Experts of a small language model.
Size: 8 layers, width 384, vocabulary 4096.
Experts: 224 SwiGLU neurons an expert, 2 picks a token, a softmax router.
Training: a variant of SOAP for the experts, 8202 steps.
Below are experts of layer 5 (counted from 0) of a mixture-of-experts language model. Rows are named router (the router's row for the expert), gate (a neuron's input weights, with its number), up (a neuron's input weights, with its number), down (a neuron's output weights, with its number) and show model dimensions 0-127. Each number is 500 + 50 x the weight over its row's rms, rounded and kept within 0 to 999. Numbers have three digits each.
After each expert's rows: a language model's description of what the expert responds to. This comes from a sample of Wikipedia text that the model never trained on.

# expert 7
router:500466479491497409535407565507429607466458564582515435475565560549502468498428591572541428506522516475601609497422523536504531481498589463468568606494492471541500453511441451530469547544496550447489518493524530583436535521544502534476479513545418584545462404495408522497481540559424567551530558479495530516459616541541443538470506429494542542592431595468423512489401531555541444561485
gate0:492528458519417514457458541537533534641528482519506554546535465464477563445500613492486501568499485505571488504465510493478474445485512480492591505474559536489448436500478535528454489514433518424549404370495462430477374494546614475531520457436499479453461455562491546476515500527438469411521465624499486442427507535470462463510502469456422488478447566511461469452473562571485440565561
up0:534491539425450511495416488473475476521457451503565572517567538508461493498560477516374481552531438539520471505417541424522441461507454483540548517526550577573512473573431505573465520473497420517539542540492520550449516527459522501531485558528468554435524532621450589459481495507492509443505449548487587403492437504499447489552501490492491500456483477529422518427421472540421499522535
down0:485474462491545446583512532446482471549448442468519547518431480438466506566454504459399460473551463444442545471573530454484446424381446446602535515426482506480456458469509464402410454536574606413550520495541553562424500491515562431501458493566411465568472534513522497519605442447503480497496437556513540475517517525500441423500525492457497567675526560403471455451553520488566561531516
gate1:475533483607455463445494479550446494522455468497500485507432460551484505465426516484385433568445562501472493594455500505574576448572487510498510549521490518407446562537596471501639549488452471445461498527521459502488533558475561597447590514486481550522563470527566493451535470482446552537499530480437423567439567589607420491511595545493430611496476515532428501547489494532537431481548
up1:523441523587535509429510486540519477435392527456528594383497559562529513603447450491434489450442520504545463480433432529603491432542473414584521531480517576385441578575506552591573597460529513559428569523480520541538483441507480512480494555526484524424568528495591535527522471471451489514504596470491516531539484553484388552522616597443489610520494511447483430520529547477469504459465
down1:478565576496470515454491478473475511459468461411549499525574566478488554525516427480420562542516502547501454470516564447514529518525522467437550543524421593480510541359531525512557443503545520538543456552532488505508424487537532361479448414576492568513419547467546546481462453423555349481488453591521586510480432536512466474459524508479464523462478455547523529500560522549635438566546
gate2:469543435523504486453447467502590500529519441514584551464437409505553538453534482586506493530464454456509509494535532482410503481486520472465450529562509491476522496578514488522470483506418470320555456536471529495448552516520492492522600462471539473470469446510479455538527439485463527561443516479545477435488542481593575559511560422464468485519471506431535445548482492566517559432579
up2:566473450482464472502480440504531623489515492487550519528448472507428468478509518592513476536543528506587509456507483506457473583529508513463572578538516450488394508507385530525480525464427565417549522545522477426503506514470539431474488495462498551544419511540517452552418447567549514566462442572583557513598604476582498517498556479544497446608561591523486492506462546588623477504497
down2:534507485591477404403502520537453524415520482530552495495467464509531483417553560469456374468571520452419522457524522529513603594376440505498458458477445525426362597553590448533491555460459490547553594469462496522470546484548491488438576497507559519510456571503561454498525604396473549521480492510564548441508585481511442519471552579474489431468557512568453475569358446556467498431484
gate3:457524545555498405533434568546483457469438439520515454545565440561543400480457608456423543441482467555553475516506484501513595442513462471599529532556547502532496532512561489564585473553536459560513543553458586460480627491495509526519573514519430576541477462539645566480526501509577490442549499417452459509509479606566441525484559553481437465540558603469445446524497473517434550472571
up3:412446510522450460507530638580573438487461470478506406561564496541436541510496537486486551433539492477592525542535439437418567468565479489458518585636488446510513525458567460568598497488509475490512492553429525500455534566529487559504559499465414541532498456511571607517433525451489484489556540553465446508519541564514495567423516608506448501540505524406522485546597517528458478515523
down3:423501498486394420445525488596573535442495427565504503422490521500469532519596485537449455540497565414462551547579442420514499544456636500469560551420544483452416560537395475482517449519534360476590535552581499585445549499539601499574523532573405540509472498434572524461472518570624474544494491437568462526574487508486537467513489611487460480450449476520512564484532384498538487518535
gate4:478642450560385468491470538482498475504468399508466382456552526527374455414442580506507481557472514450509533483481458507387471435521499541505538589474559550483488593478458461472509402394548488561391457447436551525535501472529469502541413532610495474503519444515476516485514544524464552460472507521521531494469550542494538506508536430492479497537441526552471553459591536485543509490533
up4:520657438584493484529464486524543529474375380417507386538565494459419467469480600508522484523550502457485531524549469534466521501554484578517554563511490485600457561481549419514478399446458499525421454428483516560458479501548582514512431496515458471453471486438509561446569514466526452492473434493526530554523570566441557516457454428565484511479420440536450444541484573592592648447460
down4:533427511586561440529499471444511460548393520512574421541480458577497437492462467508496533533498511506463443542501559508508482474419446604522511531568465490540510529568494444527493490540566445431518419428535472539573406453609473490490502495452403520527487580436434568507491510577474437529441472501477589529508540536431598598516503553459531457635517496549515492483463508482511424445485
Name-piece digits. Inner pieces of personal names, mostly in cast or squad lists, plus middle digits of measurements, e.g. Gilley, Stoney, 1,296 ft.

# expert 24
router:479541434499505413567511522516539402500369536531466462477513533478463484537466564537525465542562484538588598480399541524474538407495547524502597507573440438498485433499581493526497509557530547488483470534532517470389572452538514480500516401454493554496462384473431537513601500492458496507455576461509453452487558522507440557534545489502448566568589545485443439505305531528499555499490
gate6:478459574574509493473535532575486420509444517461524510517511533574470507460367527541511481657563544609507515502515476528563448484526482532488584492535509407480445554502518476518580509570473515435523579519566475529472576477513448437479589459556513534443491502562471417470487497491544501507491543498496523507390614503546529612605416499525461547495486409578392529528373456537473523466544
up6:590499405430508393471517589518508561500529565450496545514478472558476439518596363392523486517468560377535431446568518560501491533506578576545480510484563549436561454558487572441478444477512502496480435520508524505450480423609601548479492548533424478555512528536442508498456437387467506485430473528547486507462474526581506482464526616494496458506505561515617471458521499439491501384507
down6:504562499501534478584463510503464534503486347495513456582495550422497522568502456474513531537455490615477499543459448462522524448551517431548500540486422588509562490458580468454563568546446472534495574540523509571542564510484533549466539490514558467495540539519543447510496553621535450545580425503405541453572483537577527411599490447534576563647501524535572467522537460587437426517593
gate7:410442472444549364431482488521544511458501483465466476412582429500551505502530500463556514493525458458504496444473598442479508511413524568451525507448533554509502491453511474550418538481527545477502495582386545457436551471497484513474487524426521490519506455484474550450579463464402570476457474450520518461486452614543521488507543534418435503430498550401614565551532525555510569510497
up7:502520474462580659552586503496428506437504540468573499459477470550468490377463577475531535547507527485561423491488484504514525417416461361509523462457596524478528515561388484487580520400463536515509584454431496547486534440451511537447527415552533554453544557487443465494437611501431477414518522513522464611594453529581412501527458452550568484461449503475376512510547476518592480455466
down7:480477518458512640459481559454566504569394483553547539526560457453541455513492491473503503507472502524475561522519572551412491556505409561466438532442537527456528517458445504453532465528534498552621427501488570509523515536502534419499559488505567611510471495388546533434486478436412486434485494461552537517572513435495457479474509452502555568506500514558457512429518541515462566496499
gate8:464533498572588441561513502547491456466511463526499498453420494540522453571585500508558477443600504500469462547528474485449558550495451525521525464491508450526561435474457472503486569510617492493428515478519448451418539450496467546482462465469434554547506417490445485524559529398451494482500542505469452538502514537533541485447518537575478514512521480443432526450567538490609473416511
up8:526503436536475501477556536450489535542472530510477482549514593482525598553496553495469563465421642532554550439594496524555504467521569502467521458538501539527490485490574511506464485504479477486391533529467592497579456461474498480556544496520534520476530553503568460467530493569595443426544564488471546463473437572539485436461486494521419511487551506493497477539529488461541478581498
down8:456546526531432520629478540515614380507469567468517554520547485474541377482610417477488604442498452526506497488508458481480550466561542448490476485603439515459578573613508440549548419561425514493490428559448521428548475490537339524592518494492488474557532535428512501443430616552491531505533477475425524600467482483460578520588472492473431490434482463440502428460486489456514453492520
gate9:481436490439410475532516477454536466508473473529558459464479519439512449477445587527399407415430596488513443476481536437484517498478429520494499485507441569544499513531461427495564593597482566564517480371375448480509571483493491471562510463478590470511425471470402549482424554592434513393458498434526496500537575466498585539534527539401454592502457505549512522465532559462519498480464
up9:472505415404623429489559488488533432495460558505572459448472561486509437510536483570518439471495549490503506543485500532551516476524470642514517556544537439446544477521462425492550585524461615459542541401448447410505622520536591519479438495536541403489432436449365510499449485556529499425428548560543450499530469452517517593504500542449494505460452579440512532592426575488454567589537
down9:511434484436542483526534411521411508484471547531493539424520507509549427494578570529550506491526491554515526436559450524524570428528498505435502543524541524464537458438430540523507438494476506449455439483598400478437573537568543557486547468472509540466464571444503411503484489459493621534504501572481521493400547514478499583460466631494568538464514495516425484550412489527450521538417
gate10:485506519556449570502432505400517500562458414414437476450577492497438462434465616459558433577441558546455539506416473523492536543451506493476573483422577502522553530469395453487427419455551414444484470462476573431495481461459548507516453509489415476508530522507458418536437534529497571492551491530458558477501602433520478501482504523573559503436555514503485437479477557529478404490475
up10:509465460449503480483561476570462530402593502633597479558437493470475476517517413516468521438564514465523522451542540544547450518552485485507449513573476507461440453555568532521607512596461625506546504503553510565498486499509540533523560540517562481500460485482530581529528460498498441517468500487517500480516375526408536534480429441414458515501507517523570560498558394473490570480451
down10:513538545418500439512494533534523510431594514606460424451493525422511508528547528528546563423514581570576407472456517517522472452526508418509468434495529502538508490515469379512542423507499505564467411475598496473481537484551441599440590499507530501456437504500454497593458452522504471491470507508531470472466536609455541489468434441461447474609567471490536540487545516468505497524475
Surname endings. Final pieces of personal surnames and some proper names in biographies, e.g. Illingw-orth, Kavan-augh, -son, -ski, -ić.

# expert 17
router:473550394528416442570447540498481481536439438450408420452508522517466483553444505557531505536531455563512527572558592556502441408514476411444556535506465440527480419496475466643473529500496490499456515513521584580462508511515488547479428486460573559541498466432492502503485492524463528392424560494461561474426545462482376457459573509488552464520577474492459532460433490530537450490453
gate0:549557463500474557443408474433536511482500408538514436456454470441479441492503511560577465560541473586469536535517530475543384449430570596479542489575487510575574470537493499489509473557557446481382563522507543531447520459506513536556494419572572518542474491499514439426537471479486531483474535562444544455560400436452385560497451441518457495439526573459529608449526493552539496496501
up0:551563480558428487472454518442508463487491622444496562422442486472525401482474471530425494451423411565453491624472535424608464445400653583571411424455446510519492521564612432508568566411498530568494505509599573516441606441521478463568522539592522512462459383479460433491548460530476507438507587516524562507532478481609554488458444543459452583586511408564613448569503495491485563546385
down0:438577538490462476510466524494447528499541539376472492477436506546504494618532520567524565510412453477488603510502522501426533439446443516486527563567409438464469498482481570500493502436475571464475531531574513612596489570525546433471540538595385494569477512515496491566513481597471458564492423547561465538556553405586516482550508496544486498494536545504424460544543514484506537464501
gate1:511466444523434525528466429551494482516433526469349584500461479523482504565631488524540545460601490442569522498589547441453568449422442595527502462515527440564517495507487570547410504406510471550459542557514515478500469474565438510519561491467467489492529429439499446491532458594485390437447473450498399483487496454513445520490629503511455485467570490568440547427514488498557416483554
up1:517496553521525500473564562571486524401503394477454568491466500574479532460483486522482506533488559613384467503485506494551419548487600478529565506529486541516604554487460541452479419598613501443372510465497596436506422479410530455469454453503442570503468618600508537460539511507442542514464499466515512549482535458387529463481506485432517432534506526603554549513455526605555489538500
down1:508602599506481419525463508589565502425472475458544570557600494487483474432530550442504507434478515605508528548506481492457516504475499447481513484485415512589488503498472451564519577577502427509570502506523560534473519484417462442469556485476488484485485490476565430523510454548413433550439440470525480524493562495431561567641531561494505430418512495487355509552509575484498556491460
gate2:468532463594488422486514471480542443469496555559422422521499497562500436505515519476461617531479539508476541509419517602512573428566549550562571454575541494572438505407462410456542498548511497543435496455490596466533502508508502483542544549430485602523450556495477426465472445538512499448448492455511500431448526490547509529520610419516611522454548510547422491542442506545476461565500
up2:466553490612534522473542514512534447536495604487506456546504481534514600564521485469425546539531477473475530546441523579509592457538576518563524465509520490523486471451506500485480575501474527548452450456499596436407560500528500491512482471531494449502484529491454468449548501598529396395517487519611480443567584535536513501537517564591560601492483515487453534487474476476427459533548
down2:483478534515478496410557553571443493489431478562519505478427530501508510452454494482472468522430544400488528467518578471455488449520522510551469440471593510476458470459503537485453551479491444583443633586474497447470456446519471532460493474579453507525560522582487529503596484545416413448486477533521496487587585461648543534482463522598557519450427492525426573473444507460451401527530
gate3:502517479518529575551495590451483518596421550492496547561494555469390523483517517526497492457506443499531494526570463527506507422493566437485473502587481544521422534441452535474463481465517537474531530453484561549486477502588425460494516511522536478478494474567495512566567490521594443499512569445488565370513556504560422508543407424508507518492462517544512483468522594460542478465532
up3:486515568497441456437531458551426561547444516521567550602458441427571549380474401584501501574632492600560498466518444439451490373508474581567551354486494504532512594490444562470495412447486562390519541507379605497485455408471507566580503584442473519494437469515410508468456537449473548534479475514457413553576528491495497486513496512531477496575565589511550548473483514536494502451532
down3:596459464446536464478564523501521476446485507431458420484418481471486430526490455569484519572518622446580460444512530460473380541545497562485471473538503541476433529509509604584485609474591413481473465445525537499439468554537502442446555536480529490543466449436536556553492465536514504497559496514494542449459440512497541488489524543445502486553532409552625456521426503438431543427567
gate4:455474454554426601527509506454530458436487357580523520525518491418429525422475573626545431547475534560486397535604575529465514415530577450520494537617465487467511459586456583498536515514457394494466407505478552486423461500574497528536393479525491446510459527454444590388446345525564487473557506531396478416505502465466469530511504561556388529491530481448459513464402476493537526462497
up4:522498454461449485441548446438507558488593480522578484500519559600544466476538532466495474446497527491543541462527527507534558468498576499483525552517514531453527581427455476591496537552541378538504571456443459521461513527558547368504489458462576407460504512483544523496475442619457425483517544471438561599478486470508547443466532388586517500523594418427558423541512496409497545400439
down4:603410592496501554450456466542492411456505474519482476480483479486529491446504463480548517493503491591546491506451495564556515467439607426465474493488492480424496478431441473437531508514486509441461495501523500533474483543539347560549523507488464608472513534515466540511544533552536546436463450547450593497407503498451480505542430511525579588464560572445545442357546518433545561449440
Leading digit of years. The first digit "1" of years after a space or parenthesis, as in (1945), in 1972, • 1840; also stray word pieces.

# expert 42
router:585508451541454480509369525544433492499485506516437439536524450523574446499479565505600537558538533561591645536414439503471451413540554455512540544498556462451424454463544428559504482572511533530530505579576570547575564554518539620453507518490432556605452459487498555450590518481465516467463516444508468410515573528486440557553532422389574510503461585458469445398491532473581430508511
gate0:484443477474487444474394430550482495482455530485514462556422628433420414509480498476572559534423471549474533469437552581539529523471567507398477539493436544503462574571503406584525563527466460388555475536526412547471438534477513442484526537540461508502539419431452509510524519474583578451528523498561516452520438507414470508492546560489485432518505482507489551430500529501506541446497
up0:555491508510558540499444528461590527500500443425491465590573477541509590471506501433496455543550530546535505548519508513528482545524504503442500459499482520495374446524465556539500461564503513409517485527402603622510473496478507518550482524492567516571476431439498513520491440500516563537574548545579501516492507453492442463491503546467530480459523437529501497451526543582509526565444
down0:482476534548473495538476461524524555422488471521494507426463500568533438524545505524522486555486552480455461462557509372536511475455448540362515511450497402502592554547520590454611593513462456522482520452463565540475536489491530541563444521496515430502443485582500505489517432553470466485520565528497498533514369440423498526540462588539503488562433550535508566612567406487401514406551
gate1:550560471459552480488463512545502525438497465499490489482487460551433440433420491385538533416547505546485604515454551598472459525422474503492525462473454505484463522534506501483563568433547538419478495481562431576511505520511543395522424525489457505520501449472447521456471549471518555499490502530414456439492417535506487563463553492443624674550463456486621480472585555417439551571475
up1:477537550536578472449457473492495591489497538463510487513394524484528449521487488430345474448451516457412407526385603482552462497461550413493507578472500406430501511584483536429594482476551551500542503425456459431632467536614536532555454502523515503472493526571573483613506508449514605551497543547501466525539478487511491517520532438432491467497473451538523446500522555514348564521493
down1:613453513541557514419507470569545458580493502441532503424474478645458454582525590432524613371574456396489503480521455551531552496513481506555481436478496471533508532462394483513525531481546524425462485445414573449489468462574471503486448474497556546562495488481442502516524482514525628542448493510472523543452560547614417480554470603443616471493486492564439533476546460423596398534534
gate2:507523507431549563414488478426513508488423463576495450506531533533612503459452538525509477586540452565407454412427545554485421372514466502511496493521582499505430536605480463543539500532499460514504359519530577439470481525513518453592413557508544489537533424510428493573506567544500523556527486485535402540421506521409500540534487414441489578518509441465569495514486505568585394456530
up2:533509491483517613441423513548495535515482501440548431460500589497550417556550494540466514467532482558466573536527471453402448559494530450497623491545446424438405573571538521513439563426496457526489529476508423539443524417486480524434484564523486458487575501520488456551520517599415486447538491525491575414536435568565501547546525575487515407554526476641488537489459484446373477517519
down2:555449467472569530415564555466565481524398547444493506427530448484554453483547595498520533499450429545517549581474484478501499468483562519509467484448531477448398547579547458430344432424503535487474525463523487464455603449534484416513504504357517518474515543454486461500476468537514521448505476452522462445609521509480545463509519498572562531580592592483527453412458446476563548478522
gate3:493528466476439542519463465524436485531384550457524523565470445462465499514530395491528522452467569501454529486478421505495563497507553509564433477505518381530457397441498532604512499442539436539492525538534570516469499464532538450440531510475436540564513480487497607496474432460470548444560506544481450595371580484501476588578553451434512504509548420552482479477596424486486514449459
up3:483501612531516508437484516394458486495550525460513557529537560457483437452420522485451418492577560548446553467511434451480477528524574420444591521505442501537428502546537393419541557460464535581381558448503390527479441533494490575511453559535519529430488497544501491436522597533551417480478482386433512440474540518559566455451479571535465516511442498567548557588460591492487498466529
down3:514417481561518571487564451496550460470467524537383597456610549508546505461512506431466506564506533486446439470452521554509493444607469506472575550530570451521467585484330409409547553489526470574425552452562456378475563549538488512528451472492519495414459501571480511492521511505470571504489490484483455493411476459536542456519496505520452489464434491515476442488505561445423480456508
gate4:506504475497475491509495505479532431401470435411526477500477471535480556523472473505535525522433573435566541501494445612447532446502471490528560501454553422449558457538432563499551476443476421472502513448533544464459536409516579434468487570544455527603457443535545510497532495440589582614470505480406505452551524446411461526585602502514455535530564572509466475560471430624502385485511
up4:493521512531427492526566582520469574511483459433551510541515523528516466523498449510430395407517566525500470504487582490448454415438601514485477503487552619590492535439366513454391444533524352426467503483451494466526527526471489482535457406482512575483447537450504500509464586488529548505558554532481498480471517590432533414503464526594507490527468430535413479497461536452615460445479
down4:426490483524471555524502528536471519502465531511512489495491556467484441563483482480446548559480493466429504431475498519514504490481488447440563545474568453506495533522541616548496444518507544550513482533534367446488476476541550472499463429556499504575528575436452506403551417587480460429416523473569520463540476350420502560521568471564503416539457511566493439569403473514526520498505
Initial consonant pieces. Short opening pieces of words, mostly consonant clusters, e.g. Col- in Colombia and Colorado, cl-ock, ph-, gl-, phot-.

# expert 23
router:553460460517499440536519468424510482463466551494502451505504553558477463597392475483543491571587484494562626494475477633429475428485512466495557538527467455513474427557478481509418576609568486531507468409579514525445537548600511552523486479580439604571437480568476523464508479512421515540443519409520499461456560535468412524514538490472530526571493584410479477445421504481490456527504
gate1:471525522474444397470540498543492501487516435510465491470544552471585466537409492462511505584521486505461489447475497542445516607525434487518438516411518481495497480495468400487470513538594514526499582560487506483469481503457532589525453488569484439537515430462481469531468451497450622531387566392504548429511564433526464524491430499609542495453489522525551497490488500536504489531493
up1:600578447534534552454443494394521509543429552566458448471447451459519532392470531471537578448496528502600517502552518434525447489559504519546598387466478496522534494463584439534444529432465526460540447538515447487472385372497540515456484549480472415600445551446544507466506476625441562583467443566477497477432588529465492398511485525441532544536532585453578517453431522519476593552556
down1:476532545461544413426524575495531491549431464553494462584544381464538515521450556464562497563509444537516445543479538391470475505501491490459438545444467570543621452517475488572521540490543495532484517563466485475556561623465507488516501521501440612458491490518463565422443553406425454543482476541558444511444382427525460486527452521487503556470509495487472416489478579410480508486464
gate2:581530423366459490574538478507546513463460516357506530532396522506460481585459459579475566498479496524495554578528478528519551587466512466432579592491493458533468411542498481476534521525504507512460577428438479580567504471535611609490516577434468427488481374538494476446498447476521509568557593499494547517533500485485460549477410395634501595498524449507601527532518425547592482635510
up2:455395663448583508550484527480473417493515515557524463427578488530544534451546419403541437525564520547586440459561438472384512474504469540513397491481492532505490533540478473466452474476465450552462459519522547458500508523459472477486501516539549461529495501448582496489403451509513478469575540421530482528473543526520390338489392474493534449590434545365441495457436588437464504452505
down2:492574471388637498469521547493564440482493444520519505453483474535512477520457552483500480491443477545489544494405498464463540536568473563437457549526568536576519501546546562657523458497472481465515448533576520469489549501480499507471503456551458510563483475490518470596491482481484468539484493451533367515516558574468490454525502454544439404515528566423452484493473487479470528507432
gate3:534574435481423502515460425482534507482461466524546508462454598566639523562466508603523560502467486508538484357477455539456529442435465539447566515458493480600498393502525487462446567532586582405472406449478583532523481542429575609418490416612403436546535595541507524491497528511508569441485503430500485478478409398479565526504550618475456499505440517511514488503459549514460397466500
up3:504463414452502533438491451479470540537501455566440549437537526545538493549502425533395456434557589542438548401481520538464558495395571473424531521475506420536440470507569448536434553547480456431475449527446463449505570521474521518459508489496480421458525535540495411466479461469582540491564451482507449418495511413465447513434452483457512484465508590528446549628550580526517351560526
down3:467497476548441521516452511542463429558433582457473459431496433384520497424349515456525599532465549610471464400499531491470445507450409458433432467495482570487558526609518544623587539531548567427496595546522477504534448443438527437439416477531539473569508451489371475499486596577520460472581430480535532557478503539474518522500482501542480466347458500466478458458532486588552447484548
gate4:564556401420461466514523488600529420432508579502529557479512430448532532522397495557551450529504420477496460483508554571523568458430440592494547508533496441482460416504451476454423521575445483537546479487511580499444516494550529585532535516508484540421570446479510516525471423518486507497471519452571472532487516500503557303528556540535525457576420582508482516435427500536459467428525
up4:490612516498436424475492499556525456508525526534534464510462523478461550494495516528569467454532508409488382469471463553460453536493491467472479521588465456510429463461538366606407438450477477539525525532495534489459473464488549480533542500534555539464525418425485408629513538551565498529515459487512476462461535587502384486491458498468487487565380463559545484489448510487426499454503
down4:482428482543463457472540559476486600504538577491574488483464551564541515439509523449525516471490528433394476418469425521495547526568538484545510600519461521452471480498439501400512502520492531500500475463502410417519548506540464518571536456464488475529449548464518528506545494488455531475475475522471559502401497531595473548521445465518493530304457448466415465571406496539515434472431
gate5:548517554617563584487407373427448463523435502559551506491460501424501536618477487523481476536456457529547425444477413549446497490502456483470488492523551496533532432510527466487470440577507497575553439514525507488586509468470538539626490543572471500499481512443443485484429486576524492468498567500600522499489484559443484473589508387457552476411523436555420449542513438448664513479529
up5:497465517491495454527513505450496505531570495439483495497467497493527430548527503480533519446466502603486509462472527552368471538495586451486556512507469538488496515478576564516495553541670518576516479492457458524469449476462507527539559534514535453518397505486534504436560449401554484496448487528494554519436488521523537458490532628366516505507458504430543514504492459416407571533480
down5:484576434454520563572416513524557472556577487496501496446490415424428430485491583482519528471508534535568542562495452448520491393493458419617488497513474470470402571443498450441476420497575585471502536585475507501502349515475535537508474533485542516551490561447475530423511496547524510510329530467508517465510538563469544579532563538501547582632496459565393529531493458510460510568577
Mid-word pieces of foreign names. Inner letters and syllables of non-English names and places, especially Turkish, Spanish, Slavic, Baltic, such as Da-ş-oguz, Ibá-ñ-ez, Jan-eiro.

# expert 37
router:554481420488435534520452525501533498486506506524569447528456517423565458545546449504502511451596474501551541646536567567462555370523577507473539505451502494493442530512532472555448528494531463459538550510575490455384585448560558499475503430441458504590453449535541439546481496546487596564509543415525467480414539536484386529551526483488572468499525449483463475478445499544609455536541
gate2:536462581545491479445507402494502430426496410519477497549494598563415504604474538414484559493542515499561460463517497550444613466488584578511465376590576512552473586494579410504522568556510485477421463413597488415462502466565615531514518468404494510544429552526431551558452507526499618519436582497488482506497471520498487525524402452501505462474496492490555501463439497511617544576470
up2:526410475506464433602423409419508442417565477528501545536424446603494489580501496551535528488432585494529539512508476494618591510473514416398506472547458495561481538469479493458517454535445488526504431538388454468508454577448494434519401430501524481589555487484514628527547517534501517457560528481606511501477470607462494547510511439502495488451571415577511522531460407473495501547486
down2:532500484558511438455506517545495469519411493503579482461550526485612428462568495436535453501544549427462474483537490529511537453471435402444453487399499510479388514537432538459525484518485423521567495622453524469494473505485503499486524534482592492527569440597498527460540524445574464429499446531513443491547524425544326524500500424546406499447511545483540527488459495417565524593455
gate3:507511450538485459518469589488479558538486581529527422489553492479408442443439559489514507355499438443455581549474493466452404391346570466412459546462597557545519405462523425519512501512566458517475540447521418463494511546582475407441536455440519486542570467549431447537498465513492428581518518415479506493508469523579480516529537521478515518563468506562454475481417416543526391520530
up3:508560511536478377514528498489509496577536509572525470416450585556516477538460477592573541400428499518447489546435556565495475502465446542503461436480548566521499414482441570457447582563464534564636559470566480591478586507533564544476477435471466486520519458498442442524398398437546525455587529544530557436539539472533513517558553482529481477452587552531472492524439508530512428419504
down3:585500469502531487490475443453585538497474403493515458560511533531445504473389511502492519536534450510481476501462542529526514577463432528441461544522450541400480509475510455437504437495444427481515475476429597500485531531481530485480523484350516476444446458468497462514548510526425545450609426421569543395478447488591532493469520611510547526506517512495401448505476491478490491522507
gate4:388457513440450444510469466441534523527513534464543464426536433420465466518481475425477504392525586541548500547565439565505540547482562575476505504517527517461450409522492500562498461536572567520525430452543485454468491536533525424503462458463519509545427435470485499578438528461526534488600388443593469447473561560466562492484554541601457497456479486456478395541545506582488445495458
up4:544409460466477492530446413545450593457459525444544495532546480433469435436502476491465496518549497509428456569531468510449491439539554480497517545533453450530549457514451457505551495465528545454545499494566513489501453536520538424469545442520512498570474568612488480484544403569546533540544469564471435518509532467436617521476527571512582504556465463480514485530499454507422460472510
down4:458584469516565534473447494497510491560506465445435553586484495475386520412430514444484534493572403568524509542434469555541513535487599527515513536519498566545460435539471464466568478492515551486541442541549395479563510392503459467559505457563400588454450539454472422374544515476452476530530525563487568551543487492407519525442538483451499524429563456492464523499485528500510444474549
gate5:575458511544425556455405532519561484510491447439482432462481499491457501498437433495532507453488506628475488647495477458497561577498517518423443587498493584506494532549499419640483533408500519478583560493559446453404486562514431510543443461450481564566437552504515480452458533526504614579475625486580491483477504547525432543389539508551540642522515409474497485532497428484488500575429
up5:508519499578380470496500507527530582514482469488525501449441546492565484434428636418439547453504507448492561478594513524553476564523581487493475459480407467516464540464527453430563445513462437386418520483484609483521513489542512555512434516505409456569462515532513557514512526524515488449463492473437520412561473442515573480463436528418483547532491427426485425569530523447455472493441
down5:575527565487456507467460504518522471548637515544521501522488481516476462534539555557516463498493496460512517453448542520480470494479530436441524506502430446477485473396503533551546531455500432522488452505520564573390539541501482564458524512613549494566480523458470539464422535424522476458559479523454547431488570425386522436481527454564533458481481447581504579496503403418507587473489
gate6:599417543517525528538452559501640437522562594508561456466612531439571455511474552415438536513516525536536524579456571611538483387451500490521506590435484447590437442510548544536513546576443502512634478562426465492490656429487491526572460605507512382446474577420582514582511564529537480497533571488517486435538599600502393532536520476474464516509484537590601484444457508516569548547468
up6:459410475500483482489512519483503493507563510503498548557487512513528548466475500512484504516465440455487530485543505399439493518374544451437474531533529537402486540495523515450493496407568506426492475514595541531508502548486508645546452490454463471511495615569487457526489412457456449472455533440481461485549479452500458521517572493462514476464417513492516555491422393568506504472456
down6:533534542500520561532552495453400472497527494510449594480526518499455567554480563466627530483466552431506565491502430449414558495446563506525496437497488499573531503428471505514605590510464476374525542557561538488463525497404512379478487515532527525674464495503493449553520428546586431466436509524529532526436541541439502573571612428494457571508490542505543476452419490491482483509501
Spaces, digits, dis- prefixes. Spaces and leading digits before numbers in tables, dates, math, plus word-initial dis- and te-, e.g. disease, disappoint, integer.